Below are experts of layer 7 (counted from 0) of a mixture-of-experts language model. Rows are named router (the router's row for the expert), down (a neuron's output weights, with its number) and show model dimensions 0-191. Each number is 500 + 25 x the weight over its row's rms, rounded and kept within 0 to 999. Numbers have three digits each.
Before each expert's rows: a language model's description of what the expert responds to. This comes from a sample of Wikipedia text that the model never trained on.

# expert 33
Description: Copulas and degree adverbs. Forms of "be" such as was, is, were, has been, degree adverbs like extremely and closely, and separators before numbers in track lists.
router:488502501533494538509476494504524488531506529520473492484521519524576493489511521507463500493546484520483472470500510468545503518481433535516489449484543497525528524531472545504521468491474498548509515532476476520513533509510504522497514516486471452488521462513466523484534522468499494508527512529499499504472478532501536487536550493503500560482529476481476498532503501483495521457492538437478497519470521508504511549506481502475504512502520492521494490489470450481491505517469496471495469531491514492514500436507508476561456483500478492501494463475471463496482503522498506470
down0:501514500471500494509495525502514496493490514482519482491500506431499456491527467464468465525501517470511479478530504524526485556457521501534469530484450515479488479513489503538507523468516530476498501463484522489496524503584509482504514469538500522452487503525534499505495528508473492525526518471521484477507499481541491500500477551506538500506521487491500437487494489496472484465458515494529475542499521482521486495520490494511528511477554493520526452476474495518490486489504483483500500482553499427540572510479509487507477487480441481508518521512492518460483500533531510492
down1:473511518477488510497530494465525472534463531462522516556511487527509544488513523484533484466466487551473503498524502497531502532487509480480502526515515531550482494493501494453468483490498428479508474507490513419525500532501514489517510529493469496459534485523531544501514495495498463495517457498518513504511502517525508480466504528480497488523508496537508526508488525475524512493500471542492483501502473489544513482489552528440463532530481529511463489511503513538514506510480531526502473562449508545514502507527474487490475524493507500514499518445483514492523471544491535515
down2:467517503528512491513511479451539507512516490517548482519498513500459515494481482479518451526545476532514435528481493515480490475543499484471499532494466512537511517489466438480445509476511509528508502493495505460506511499510519455505529457489527509453513519521529494492520492517479504483467497473469478475514514489513480484540533473465511496486458474500472439515514489469475524518458490490530495509525495501490510492556498445495494530452510478471497504521517497507501483454485519505478491521499474421491528538513490492494519522496495574500492515495520508486512520475516536539
down3:487489498489516483495523524524526513480469562504522495487482453489482491496519485486527459500485541478508539511498452478496491461510507528584491516526502510439513511499522488484494508468497517477478495454476551558488539497485506517483502478530486477495494530535517506502553542515532513503465472482509485490503528518573453499535522455491466497511475450521503539518480498503507520505507501484521513526488486513519531475503540520495537495523465492495443464526504483489465453489495479476501478494495447491499472496505530446511522493471492500480560498498498516525503519483504502503
down4:465539505500488519483492536493476515470521504488456480500513533503542585476508491527525506478543461478496495524512493498493488534470507451497480484502542467472508515531481475537519499535482475497508483493514539491460524466487473488466482471511476516466513532523481539450521514499515496537511519474531514481492481472469536488497506514517427452462491531495526515497529472533478528504514549502503518489513474459459528548503490530485491472521532528505517478516533499504486512518485488482562491499496508526494494518467481484533514484533475501533531541504476517467491516531487503467
down5:480488499501542492496495482477496499464521526523500550519479500460520527491498500485484484532467495521455512521506515501506523471516505520482554530521479487514528502472494483444509510530512500491518494480508503487447503491536462454517526509487492554511513462455525525492446496540521494493473477477493505501452480540468521521453504492502533482496485526489527511505481515513516458478513466498489517459516512499531486538448531498525549483468514488495471484513499536522485479479573515519531472516473504492508445482487547513453538499509489481455480482499493482533550472488467484478
down6:497525511496516465525516494498507461499511486512485529488491529501512485482477534537490532490475492497508486508464518484470516504519522508477529484536505478515489442487517470531479491481504503540478510480538544477489540529467483467462503502486497495506512509501547486487459537492495493497546486473483492541468481478508516462460494448480496431444553522519500522496504506476524512491528506523475498475473521532537527518504513476468504496532516510497532498460495470502509526518529460515503515517459517565479519519528525506510461525545523520482537515484450543525527475546481448510
down7:527461516511495477509478480495489481500549516505450468502495468470486496503498495523476484480517458493516524542521503533493498524462500512505483487519544482471476474457494505433493499527485501512507492503462515459509514481479441483486489501514486477510482510497464529559501572517513458524515478467526482491450454515545555450482467510486506528515528449488497478484507570514489472496491491477524484487468479492502477510450486512474528481497528461484489487494488495470514519507484490432508484512524515530502501484478510513458470452510505524487501494494512506477511494543477480466
down8:486525491485486530541449496521503499507516530452507500455472460519537475537478528499515484488523545469507485476434502499490460495431462523532482534498500497477558517460558496469476523480504503538476485494506524526515506480446529506508481531524500478480481520532495504517501517491507519469520512502523532477496482479500510473475502479502506475477483480467484458498464508518484517495493498531485483483511448491503494498512480488485497505484475507487549490488518524465483476486494538458543522519504499488528512494503533501474484458501520480519521567552534505478476573498475493498
down9:469520509470469484482490495541481464499485495485526501515469488484555498515513510523482478499463476499496505489495488499505519484507527511481508499528465550557497536512503500540520473513491522497523451510520549491493498492491491526463487483480524468476490531542525441546542480511513487520484469540480521475445516501504463509490494497489535499459502481493503498471450479523468512467563520509477517521517516489538454479448485548508477485495502498513485519483471477477496512537504507519516544545496555527506508515540485541480473532495470478515498463474488525523533467454522503470
down10:523514456552545495487510507510540534501464500514502529508492457493513502509450488502545495482509531501513526536523510470537505522433487480493474497486495470509502487519504442517523527517497496475510527510455496531505516493468502510465532494518488485465473498501514522528487540519501521519493490524505524494510481530516480471542530528484479451505500460486484508483472475509516504495460450519476497552495503457488511456518544511522554487508489442444498510476470517521502469523489478499466513514477522493521491468510535488501543459456508497487518503543517541531531519444482479495
down11:542486446473535515506497482470484511465520536531506479464468524504528553488518490498507474558554482557480539538517534480567465466505514461526518543544490526518465476491515512489516500490522487512482541519473556483468505495476507486519501486477515516498508540510521547515484495499499515505506467512492515507502467500511488529496518476508518485476482504520463482510519515534509538504478512502516474515454518534464472534504515455507490505496533477522521475577537495500517539507494537451493503498450517490484523481518489498475524527467479543499509521500489496509513495513502481526
down12:451472501456471537502473549503480507481545463453448501482504469467505513513484464511428516485526504493523480480494527455502531518479485567516480481534519528488451484492487513499492505509475488488530483532525447524501483506510473520529495518509536511487499504484469503514510501485527515525506498469481549470489498545475492509486492462542533525483484549460513505507495522533461492505474497469494497520478499480502473468529517495556533518509501515475487492479507468507534528505486471539466481460525477511543468535492511494503532485461503498454506497481492443476515487495482496513
down13:496508517489486479494476493441485530460546514492482519493519524518496449461500510524530531536486485500516490512494522486466514502496521507505490537522509495536532480449543511496567501489514494494476491480486537525476510500477517500532479511485453537534496530502496473496535517488520531518523519522509516505521485501485549473521488496463501554470517469479507518539512469487502470501495462546487509518465502448463490552484480518502521528536460509502537510496504500463493541476531483495464487486490511516471487476480495517517544508562502482549505541502471515503474585513486495503
down14:484454504515515502484509519470521487498515474527480465534481462459493485507489511500463537481463510530484500483505529500460529471478487511505497500479539457517459504524467516511518487512504545514501487516506466545486512505475540457498524468505525471488472469519475513476507508516490483489491566464485551444484467518503504492533460476501531454530495506499500478509480469489465490533482459456486545529501486491501513495495490500514496461513517538493526481503461485516495507541489481538520475542504477406496480499476514494484504534497509490497502456484488505537537513517466476440
down15:484511482516532547511517507497501494465507465506506489479488487493475502488488524496482549439492544470471498468483465473469470511514464492527535515450508517527485515474499496498468485483508481494510467515476477551518486503537515486555495533481493486524481487472466498486517533488518514502497519492493528554539488518493489519469490475520510487504511540537519471490485457515480520497452504488542473468491496480459481441501476462487514486470548502517491545473464473452488540451514480502503464501524520495519486463472501524447533495541498525472481523512525480487514544525465503461